Weights of a small mixture-of-experts language model, trained from scratch on English Wikipedia: a sigmoid router, 5654 steps.
Below are experts of layer 5 (counted from 0) of a mixture-of-experts language model. Rows are named router (the router's row for the expert), gate (a neuron's input weights, with its number), up (a neuron's input weights, with its number), down (a neuron's output weights, with its number) and show model dimensions 64-127. Each number is 50 + 10 x the weight over its row's rms, rounded and kept within 0 to 99.
After each expert's rows: "raises" lists some tokens whose logits its average output raises strongly, later layers aside; "gets" lists some tokens that make up at least twice as much of what it gets as of all text. This comes from a sample of Wikipedia text that the model never trained on. Tokens count by the router's weight.

# expert 43
router:50 44 69 61 43 51 59 57 48 48 59 47 58 33 39 73 58 62 28 52 53 43 62 49 46 57 42 33 63 62 57 56 60 31 41 55 64 64 39 51 58 39 52 54 41 47 54 61 63 43 38 61 37 37 45 38 46 42 39 32 37 51 53 54
gate1:51 45 46 50 48 59 27 59 60 45 54 37 47 60 52 47 46 60 47 49 43 37 63 55 54 49 50 55 47 58 39 49 42 41 56 44 59 54 27 51 50 46 51 58 50 55 53 51 74 48 63 59 53 48 50 48 46 36 43 51 50 58 57 30
up1:60 46 53 56 47 27 36 57 54 52 26 34 51 47 58 55 59 49 46 25 33 53 49 41 53 45 51 62 57 58 47 70 50 42 50 48 47 65 55 49 51 58 58 52 51 49 34 54 57 60 47 44 40 60 47 47 41 62 58 43 40 43 43 50
down1:58 66 58 47 50 56 46 41 51 42 47 66 54 47 58 53 35 39 48 50 55 43 37 53 59 46 49 55 64 67 40 57 55 52 37 57 58 48 47 49 57 54 59 56 54 49 71 50 60 61 57 59 42 42 56 32 40 57 48 55 57 58 52 66
raises: " the", " a", " these", " his", " an", " this"
gets: " of", " the", " de", "'s", " from", " Country"

# expert 5
router:60 49 53 64 42 57 46 60 67 47 55 30 67 55 51 50 64 63 38 50 43 53 47 55 43 54 50 37 37 59 59 29 42 26 41 46 41 47 43 30 42 45 44 35 67 51 39 68 34 51 22 58 50 41 45 34 62 54 46 33 38 54 53 50
gate1:51 57 53 56 38 37 66 32 49 56 37 43 38 52 56 50 40 44 60 42 54 38 34 31 36 46 64 34 46 54 63 68 39 60 44 46 42 57 47 48 50 52 57 58 41 50 45 55 44 48 50 44 48 63 41 40 40 47 60 45 60 32 46 45
up1:37 52 34 43 38 35 41 46 40 49 75 47 47 63 56 42 47 52 43 72 42 43 47 68 53 34 31 45 37 63 66 48 30 54 43 41 41 56 54 44 52 49 41 34 49 48 31 33 55 34 64 60 50 25 40 46 39 53 42 64 52 59 56 35
down1:48 57 54 56 46 58 59 46 45 53 63 48 66 45 42 55 55 57 54 48 41 43 55 53 52 54 44 43 55 66 58 62 44 52 63 58 44 46 46 46 50 66 56 59 41 53 47 64 30 53 43 42 44 48 63 52 56 49 53 58 60 52 64 49
raises: " including", " the", " a", " making", " which", " not"
gets: ",", " was", "),", "\",", ".,", "',"

# expert 39
router:65 43 46 51 39 23 61 60 46 49 62 30 44 55 46 33 66 57 39 65 46 27 37 37 31 62 56 52 40 55 79 53 56 50 42 65 55 53 33 47 54 35 40 44 37 56 48 62 49 35 42 50 42 53 37 42 58 37 63 50 32 65 46 42
gate1:48 43 55 45 63 49 70 44 41 54 43 42 47 59 57 53 52 49 28 47 45 42 56 41 50 37 62 48 52 46 15 41 59 60 54 55 55 61 50 52 51 33 48 62 45 62 46 53 50 46 62 53 52 32 61 39 60 55 59 51 53 67 44 52
up1:46 31 57 47 44 41 42 51 66 58 48 60 76 37 63 43 54 43 56 52 49 52 54 56 50 41 54 38 49 36 52 56 46 22 52 70 56 41 47 46 52 47 41 31 60 53 29 58 59 57 66 53 62 51 46 49 48 38 32 60 51 58 48 70
down1:49 34 45 49 49 52 52 68 59 58 60 38 62 50 55 56 42 52 47 54 49 38 68 73 56 48 50 47 43 51 32 38 38 53 54 67 35 34 42 43 57 52 54 62 46 40 33 49 50 50 48 63 62 61 44 53 52 65 48 66 46 44 82 68
raises: "/or", " served", " added", " placed", " received", " joined"
gets: " and", " he", " it", " He", " or", " It"

# expert 28
router:56 49 60 57 46 53 56 60 65 49 69 35 62 39 43 54 71 68 30 45 56 61 56 49 28 57 63 45 42 53 52 53 41 25 45 60 49 70 27 36 45 35 47 48 38 48 38 64 32 41 43 60 46 58 52 30 60 52 47 60 37 61 51 37
gate1:54 59 59 46 55 50 68 54 40 33 62 55 60 37 44 51 48 58 61 36 32 65 50 50 51 46 58 61 33 48 57 47 62 57 41 44 43 58 42 51 53 42 50 49 57 56 70 49 59 45 43 37 74 61 37 52 46 37 51 53 43 51 47 52
up1:46 44 53 38 48 42 59 51 49 52 56 48 56 40 47 35 46 58 63 51 45 57 54 30 71 21 50 34 53 51 38 63 47 36 43 60 62 45 52 39 42 42 57 35 61 56 55 53 37 60 57 62 53 57 61 49 74 39 48 37 51 50 41 51
down1:64 46 48 59 54 48 43 58 60 48 39 39 65 41 59 41 61 61 47 29 36 43 46 55 32 47 47 47 57 57 51 60 33 64 59 59 43 59 48 72 63 60 51 44 45 62 53 43 43 36 35 54 53 31 44 51 50 70 48 49 45 64 67 43
raises: "'", ",", ".", " of", " (", "ki"
gets: "s", "es", "is", "ers", "as", "o"

# expert 11
router:50 47 54 58 42 47 39 57 68 50 75 42 45 50 46 56 56 61 38 53 45 41 26 55 45 56 50 45 46 54 51 41 55 48 35 56 52 63 52 38 38 62 43 39 68 37 43 65 41 50 33 67 47 37 37 48 56 63 60 37 34 69 52 51
gate1:63 58 54 47 51 51 50 38 57 32 51 48 53 51 41 67 53 55 52 50 53 46 75 59 43 63 72 51 41 52 71 55 36 40 45 57 33 42 40 47 56 50 55 61 56 27 59 49 52 36 53 54 45 50 49 57 41 37 63 42 53 53 54 45
up1:68 39 48 50 41 55 59 35 50 51 50 58 49 57 44 33 61 42 31 43 42 87 62 38 60 33 25 53 65 57 49 61 52 58 45 34 40 42 57 58 40 40 55 51 61 56 57 37 77 50 44 49 64 55 56 44 38 55 54 57 54 55 41 48
down1:51 30 59 31 48 62 53 58 65 41 42 27 36 45 34 50 50 49 41 43 73 34 56 54 55 48 52 68 51 61 38 49 47 55 61 47 43 48 56 54 50 38 48 40 64 44 37 49 63 49 44 41 38 50 63 60 61 52 38 41 52 59 55 40
raises: " the", " a", " ", " an", " addition", " some"
gets: " in", " In", " the", "In", " New", " of"

# expert 47
router:65 43 79 50 55 47 55 69 47 52 48 46 68 48 37 69 60 57 51 45 51 48 44 50 25 66 46 33 52 56 44 41 49 50 39 54 48 68 34 28 46 49 46 39 55 29 54 70 54 41 37 57 53 56 58 41 59 54 69 35 44 57 35 47
gate0:29 49 44 46 58 59 52 42 24 64 50 39 53 53 56 59 49 59 61 42 41 48 46 67 43 31 62 56 46 71 49 41 39 74 48 48 48 50 45 49 59 48 42 47 56 47 45 49 37 54 52 44 31 46 48 56 46 40 61 50 52 52 56 52
up0:50 41 53 47 52 50 64 43 55 33 55 39 38 51 56 42 44 50 37 46 58 46 38 48 52 53 59 54 46 66 56 37 56 66 47 41 54 54 44 51 60 38 57 58 51 72 57 52 55 51 51 53 42 46 50 47 51 54 55 46 40 42 64 71
down0:59 58 55 48 42 48 58 43 66 58 47 69 62 49 42 45 45 36 40 45 71 45 49 62 52 52 59 53 32 54 55 41 52 67 45 25 44 40 62 54 29 51 43 62 49 55 47 41 70 62 65 53 47 48 37 56 49 36 63 63 43 49 42 62
raises: " It", " He", " In", " The", " During", " After"
gets: ".", ".\n\n", "=", ".\n", "==\n", ")."

# expert 46
router:74 41 56 62 51 55 41 62 55 55 54 42 51 38 55 56 55 54 32 70 52 48 38 51 49 51 53 42 37 63 55 38 55 43 37 61 52 60 20 40 55 46 44 46 62 54 47 80 37 48 32 58 49 41 53 52 50 41 67 48 35 54 39 54
gate0:48 57 54 61 61 38 65 56 63 52 49 52 52 47 48 45 33 62 49 58 73 57 54 47 29 60 46 56 39 37 49 36 55 50 55 46 59 39 35 36 46 66 51 67 53 57 61 50 50 53 48 46 62 54 66 51 61 43 46 45 49 53 35 49
up0:66 47 79 59 51 56 62 45 56 55 33 40 47 49 40 54 53 62 45 21 45 37 43 60 55 54 34 53 56 66 47 56 56 53 36 41 69 52 49 53 54 51 64 48 55 34 58 72 33 47 51 67 48 29 54 50 39 69 49 59 52 63 68 46
down0:38 51 32 50 48 56 44 52 39 45 55 49 44 44 46 52 46 44 52 62 42 48 54 39 60 35 51 39 58 44 48 55 57 29 41 41 53 43 50 55 42 40 53 48 23 64 46 38 34 58 55 49 37 57 53 48 42 39 38 38 51 50 50 55
raises: "th", "0", "8", ".", "9", "5"
gets: "10", "12", "11", "6", "13", "7"

# expert 30
router:57 39 52 58 40 39 41 57 63 41 52 42 54 44 55 58 62 61 47 42 48 37 40 44 30 74 60 41 44 70 70 38 60 52 42 60 37 71 32 47 51 46 34 46 66 51 38 68 42 36 39 56 35 48 40 40 56 40 51 47 50 51 51 51
gate1:32 51 52 49 46 44 45 54 52 45 28 48 38 54 57 58 46 31 59 26 74 45 45 66 55 49 60 26 51 53 57 56 47 67 65 52 59 33 38 55 60 52 57 46 57 41 56 48 52 42 58 67 54 47 47 49 67 54 53 35 72 35 66 60
up1:56 47 59 35 52 50 37 60 56 61 58 33 47 57 36 49 50 52 54 46 67 71 46 53 56 48 31 45 43 57 45 47 47 50 49 41 34 36 62 45 61 37 51 36 47 50 54 48 68 45 51 47 46 63 46 44 41 36 50 49 48 79 48 46
down1:27 48 44 46 53 64 61 47 60 40 57 46 59 40 47 64 47 49 49 64 44 47 41 53 57 48 60 50 64 46 65 64 41 56 57 52 70 56 30 60 41 71 42 38 43 56 49 49 43 57 46 62 48 58 35 48 57 46 61 42 39 58 58 48
raises: " notable", " prominent", " frequent"
gets: " had", " has", " is", " also", " have", " was"

# expert 35
router:60 50 66 75 35 35 55 49 55 32 56 34 56 32 37 43 62 62 35 61 41 50 47 49 44 45 41 43 46 59 48 21 54 59 43 56 46 49 38 47 45 48 45 49 47 47 47 72 26 56 41 56 45 33 46 38 44 41 66 59 48 60 50 39
gate1:44 56 56 38 63 50 46 37 40 51 60 37 58 48 37 57 53 31 63 31 51 58 46 60 51 66 60 54 36 55 56 49 51 52 56 75 54 36 63 53 52 61 53 54 57 56 62 28 43 67 52 39 54 57 48 45 60 67 50 54 40 41 58 55
up1:42 45 47 55 35 45 50 47 54 51 63 30 53 51 45 53 55 35 46 61 48 45 46 37 41 40 50 55 33 61 32 33 62 59 41 69 48 56 50 58 43 67 46 48 45 42 56 61 25 45 47 63 65 45 45 36 38 56 40 56 33 40 52 36
down1:51 49 25 42 44 35 33 53 52 65 33 51 54 56 47 48 49 42 50 57 55 44 51 43 51 39 32 31 45 46 30 43 62 52 36 45 55 54 64 43 71 62 53 42 63 63 60 43 59 35 44 39 42 58 73 56 55 70 26 40 35 44 57 63
raises: " of", " and", " in"
gets: "th", " first", "st", " second", "nd", " third"

# expert 24
router:62 42 71 53 32 53 36 42 56 56 50 47 57 35 49 49 58 58 31 48 51 51 44 57 43 53 51 33 47 54 67 56 42 46 47 55 41 61 52 42 42 38 51 48 68 43 42 58 32 54 44 44 43 35 40 29 55 53 73 42 24 64 50 55
gate1:61 48 26 57 50 41 45 59 51 70 45 44 48 49 45 65 46 56 55 53 42 52 51 53 52 43 45 69 51 33 54 51 48 41 47 38 63 43 67 44 43 42 50 54 53 41 50 47 57 46 55 58 50 53 62 52 51 45 50 58 52 67 58 33
up1:53 44 35 40 46 52 42 50 59 35 43 53 52 39 51 41 50 40 38 60 45 40 62 35 64 60 61 38 54 59 53 49 50 61 47 51 40 40 30 48 38 37 58 51 54 64 57 36 47 43 65 65 55 60 57 48 71 60 29 48 38 62 55 55
down1:66 54 65 53 30 58 32 40 53 33 52 49 56 69 56 67 51 46 53 65 56 43 53 43 60 32 56 47 47 68 40 50 61 43 54 53 53 34 67 25 55 43 57 57 33 45 45 46 61 60 57 39 36 61 53 46 66 54 59 48 35 43 53 61
raises: "20", "19", "18", "17", "1", "15"
gets: " ", "‑", " ninet"

# expert 14
router:70 49 64 75 33 51 55 59 57 50 56 28 57 38 45 56 67 74 30 54 39 42 55 41 37 55 52 39 39 66 47 36 48 53 33 61 41 57 39 42 50 61 29 63 54 64 42 58 39 32 36 69 56 49 46 42 56 44 75 47 34 67 42 53
gate0:58 62 42 44 24 43 50 59 55 65 32 55 54 66 38 58 54 61 45 60 60 62 48 41 65 58 42 48 55 30 66 56 53 49 66 54 70 32 50 59 38 30 34 45 44 59 37 48 67 60 41 53 48 58 71 45 42 61 60 43 52 34 51 44
up0:39 42 34 58 45 61 51 38 42 56 61 56 61 57 34 52 46 49 46 44 45 61 52 52 52 69 55 64 52 68 46 47 40 50 68 73 46 43 60 53 49 57 46 62 53 50 41 41 58 30 74 36 33 38 53 38 49 67 40 47 37 65 61 49
down0:53 44 36 44 37 38 42 53 38 46 28 48 33 42 66 51 38 47 51 44 50 62 38 64 40 37 41 44 62 54 51 60 57 49 56 50 40 52 47 40 46 42 60 60 52 45 50 55 34 48 47 56 61 34 61 57 45 48 52 56 47 58 61 40
raises: "s", "N", "M", "F", "all", "19"
gets: " (", "/", "_{", " \"", "^{", "("

# expert 41
router:71 33 49 60 43 54 48 63 57 42 61 36 45 23 36 62 54 58 59 51 55 45 43 49 26 57 49 48 36 59 63 29 47 49 44 53 47 52 39 30 46 34 43 38 50 39 55 45 51 50 46 69 47 41 51 29 66 55 62 48 50 46 45 35
gate0:59 74 46 60 47 65 65 78 66 46 40 40 51 53 40 42 61 57 49 52 75 52 59 28 69 47 44 52 40 30 36 62 58 36 52 47 49 54 52 41 65 38 47 51 42 62 57 44 36 50 33 50 36 54 62 59 45 42 53 51 37 39 56 52
up0:44 40 52 29 40 41 44 45 43 47 52 49 43 58 69 45 59 47 57 65 64 54 39 34 40 25 59 45 58 52 44 78 39 43 61 49 44 53 37 70 46 42 53 43 58 43 49 64 57 60 43 42 47 40 66 41 67 57 40 55 49 48 49 60
down0:64 58 48 50 52 54 47 68 56 42 63 38 40 67 49 51 64 56 57 44 38 29 63 53 51 48 42 33 53 48 47 38 49 30 23 39 39 49 49 62 40 55 44 48 36 48 48 40 53 43 38 52 54 51 56 39 48 34 57 44 42 57 56 42
raises: "3", "5", "1", "7", "2", "–"
gets: "19", ")", "18", "20", "17", "00"

# expert 23
router:63 44 52 53 44 51 63 55 54 49 54 52 59 29 41 52 72 63 30 66 42 51 40 57 44 65 48 43 44 64 53 23 64 33 31 53 57 59 45 44 42 50 35 47 52 52 41 50 44 43 27 55 41 32 34 40 52 42 68 53 31 47 43 41
gate1:36 42 55 42 51 31 41 63 38 45 49 52 55 48 62 47 66 69 59 45 72 50 61 45 62 69 59 53 33 48 47 43 54 44 59 58 48 51 46 47 52 60 50 66 50 49 52 43 45 34 51 73 46 42 40 49 48 27 44 52 72 63 43 51
up1:57 49 53 43 30 60 42 62 60 29 47 40 49 63 43 39 43 67 69 59 50 49 60 60 49 60 43 46 57 61 47 72 31 67 51 61 58 49 38 63 56 43 58 52 33 58 29 43 68 45 49 42 50 37 69 57 37 48 41 57 61 67 62 54
down1:37 49 42 31 44 61 42 56 59 44 45 67 46 53 58 39 43 38 56 72 51 65 63 47 48 40 58 69 42 68 42 53 60 57 47 55 69 47 59 43 67 47 56 47 62 40 62 49 37 41 55 41 56 40 38 38 52 50 41 53 44 42 70 38
raises: "K", "ed", "J", "."
gets: "S", "C", " S", " B", " L", " N"

# expert 3
router:56 39 60 58 58 38 53 54 63 43 55 44 67 28 47 43 57 56 45 43 48 28 46 63 45 53 49 46 50 47 46 31 38 48 56 63 52 61 41 42 52 44 41 37 47 41 27 60 44 43 41 66 41 43 47 31 56 61 51 42 44 56 48 57
gate0:47 49 52 50 53 43 48 57 56 60 53 66 48 45 67 53 76 59 49 42 61 41 59 55 49 44 53 50 35 43 41 57 53 52 56 50 40 60 34 42 49 66 58 48 67 48 52 44 21 56 59 24 48 51 49 61 44 59 49 45 51 40 57 53
up0:55 44 37 60 56 45 44 65 49 53 39 66 54 52 43 50 65 59 37 67 34 34 49 51 59 41 56 41 43 51 60 54 44 56 49 37 47 61 52 77 39 44 46 54 41 50 65 32 53 36 49 43 41 54 44 48 44 74 51 40 38 28 53 36
down0:50 50 52 45 50 45 57 34 42 41 48 65 56 30 41 56 43 31 54 40 61 55 49 46 46 36 52 40 43 54 42 56 46 49 40 57 38 28 58 62 54 74 45 44 61 55 26 21 52 51 41 41 61 46 43 50 55 59 55 47 72 53 55 56
raises: ",", " ", "\n", " and", ";", " by"
gets: "ing", "ed", " June", " May", " November", " July"

# expert 18
router:61 23 56 57 34 55 47 45 48 43 66 47 48 62 35 46 69 62 57 49 50 51 50 45 47 55 31 37 36 56 48 35 46 55 40 64 53 58 41 45 39 43 30 56 33 35 51 54 47 56 35 74 45 31 44 49 49 47 51 53 45 66 63 49
gate0:54 56 52 48 41 50 47 58 41 43 36 39 45 33 49 35 65 53 55 47 39 50 31 52 51 47 64 49 41 63 44 59 37 68 57 59 40 67 47 51 31 50 60 54 51 41 51 59 59 58 49 42 38 29 55 54 49 30 53 65 61 43 51 61
up0:51 47 56 53 45 53 56 51 48 52 50 32 59 37 60 60 40 39 38 58 48 49 49 26 56 40 64 48 62 61 47 56 44 65 44 52 61 44 65 43 62 37 55 47 49 54 50 52 45 45 35 53 46 48 37 52 40 59 50 59 60 40 38 61
down0:31 62 64 50 40 48 41 58 48 54 49 51 63 33 69 52 37 49 34 47 52 30 51 60 43 53 51 64 46 35 47 52 55 62 56 62 62 53 70 43 43 58 46 51 57 42 45 59 62 47 35 59 54 60 56 34 48 40 55 47 58 31 42 48
raises: "00", "05", "06", "07", "15", "17"
gets: ":", "20", "19", "°", "′", "00"

# expert 0
router:58 46 50 63 56 45 42 59 50 43 64 31 51 38 40 58 63 61 54 57 42 41 50 43 34 53 60 20 37 65 49 38 58 34 33 53 51 48 53 44 51 54 48 50 50 48 53 62 47 43 29 51 52 40 55 38 55 43 70 49 41 52 40 40
gate0:48 58 58 62 47 54 52 53 44 61 74 42 38 49 51 45 44 40 59 48 55 40 52 46 49 42 54 52 36 48 55 62 74 31 42 49 49 50 52 42 39 44 55 50 55 38 66 59 63 43 53 47 70 49 48 39 58 25 50 54 55 51 54 53
up0:50 62 57 37 37 42 45 65 46 43 63 67 60 63 73 55 59 72 44 65 56 60 46 62 47 58 44 62 47 53 44 59 52 55 59 37 39 46 38 39 61 46 42 55 57 30 56 39 51 33 58 40 45 48 52 58 60 50 40 54 49 60 44 59
down0:46 52 40 60 40 48 51 60 47 38 53 64 33 38 44 68 39 57 57 40 45 70 58 43 54 51 43 61 63 55 59 49 64 64 35 48 40 49 64 49 61 55 59 36 45 50 48 54 65 46 40 50 55 44 54 56 59 43 37 64 55 51 46 31
raises: ".", " |", "–", ";", ",", "th"
gets: "1", "0", "2", "3", "4", "5"

# expert 13
router:52 54 63 82 41 43 48 42 74 43 70 37 52 49 50 54 63 55 53 54 46 40 54 60 39 50 56 29 42 52 61 32 62 50 49 49 51 64 42 43 51 39 46 51 50 50 48 53 35 39 46 60 34 42 50 40 49 51 56 45 54 61 53 40
gate0:58 40 56 30 51 52 40 49 51 45 57 49 67 41 42 41 62 34 45 59 35 47 31 69 45 42 46 64 56 67 43 49 57 56 60 38 56 60 56 48 22 52 55 39 41 47 52 52 53 49 37 46 52 37 57 58 52 43 39 50 42 43 58 42
up0:60 46 47 55 47 46 35 55 40 53 45 42 64 42 36 32 62 31 52 56 36 46 49 38 62 48 66 51 53 46 34 40 60 37 57 67 34 49 55 69 60 48 44 36 43 51 54 51 65 19 60 51 57 38 58 56 34 44 51 52 42 44 41 44
down0:37 55 56 46 53 48 38 35 52 53 58 54 55 53 58 55 54 41 54 54 57 43 49 47 45 56 40 48 56 47 31 40 47 58 55 29 39 44 70 45 26 40 50 41 52 46 39 34 60 36 44 47 53 42 47 45 47 48 45 52 42 38 58 58
raises: "|", "==", "Location", "===", "The", "-"
gets: "\n", " |\n", "–", "\n\n", ")\n", ".\n\n"

# expert 12
router:64 38 63 75 47 54 45 52 64 58 50 20 69 51 52 47 59 63 47 60 49 51 61 49 42 66 45 49 41 55 51 42 43 51 39 70 43 68 36 39 57 65 52 37 53 54 48 54 39 42 42 66 39 35 35 39 43 40 59 57 46 59 55 33
gate1:57 40 57 48 33 53 47 62 27 61 45 58 41 46 48 49 46 25 58 60 56 52 52 42 55 50 57 39 76 53 55 59 47 56 58 38 48 59 60 54 34 48 58 70 60 46 33 65 41 56 43 37 42 41 43 49 48 65 39 42 41 49 37 48
up1:67 62 44 76 49 58 31 41 41 52 53 59 35 56 69 53 58 48 32 46 30 52 34 51 39 63 49 54 42 49 33 36 40 60 58 54 58 47 48 50 46 60 50 55 54 53 51 46 59 41 57 61 77 51 44 40 37 46 53 44 43 59 41 63
down1:35 59 42 69 35 51 43 48 58 43 48 46 42 47 52 39 44 56 36 63 40 44 50 68 35 45 57 53 48 38 51 56 48 40 45 73 43 49 58 52 42 37 43 57 56 28 56 34 40 39 46 37 30 40 49 53 67 66 47 51 34 55 42 60
raises: " the", " a", " an", " his", " some", " other"
gets: " by", " for", " with", " is", " from", " were"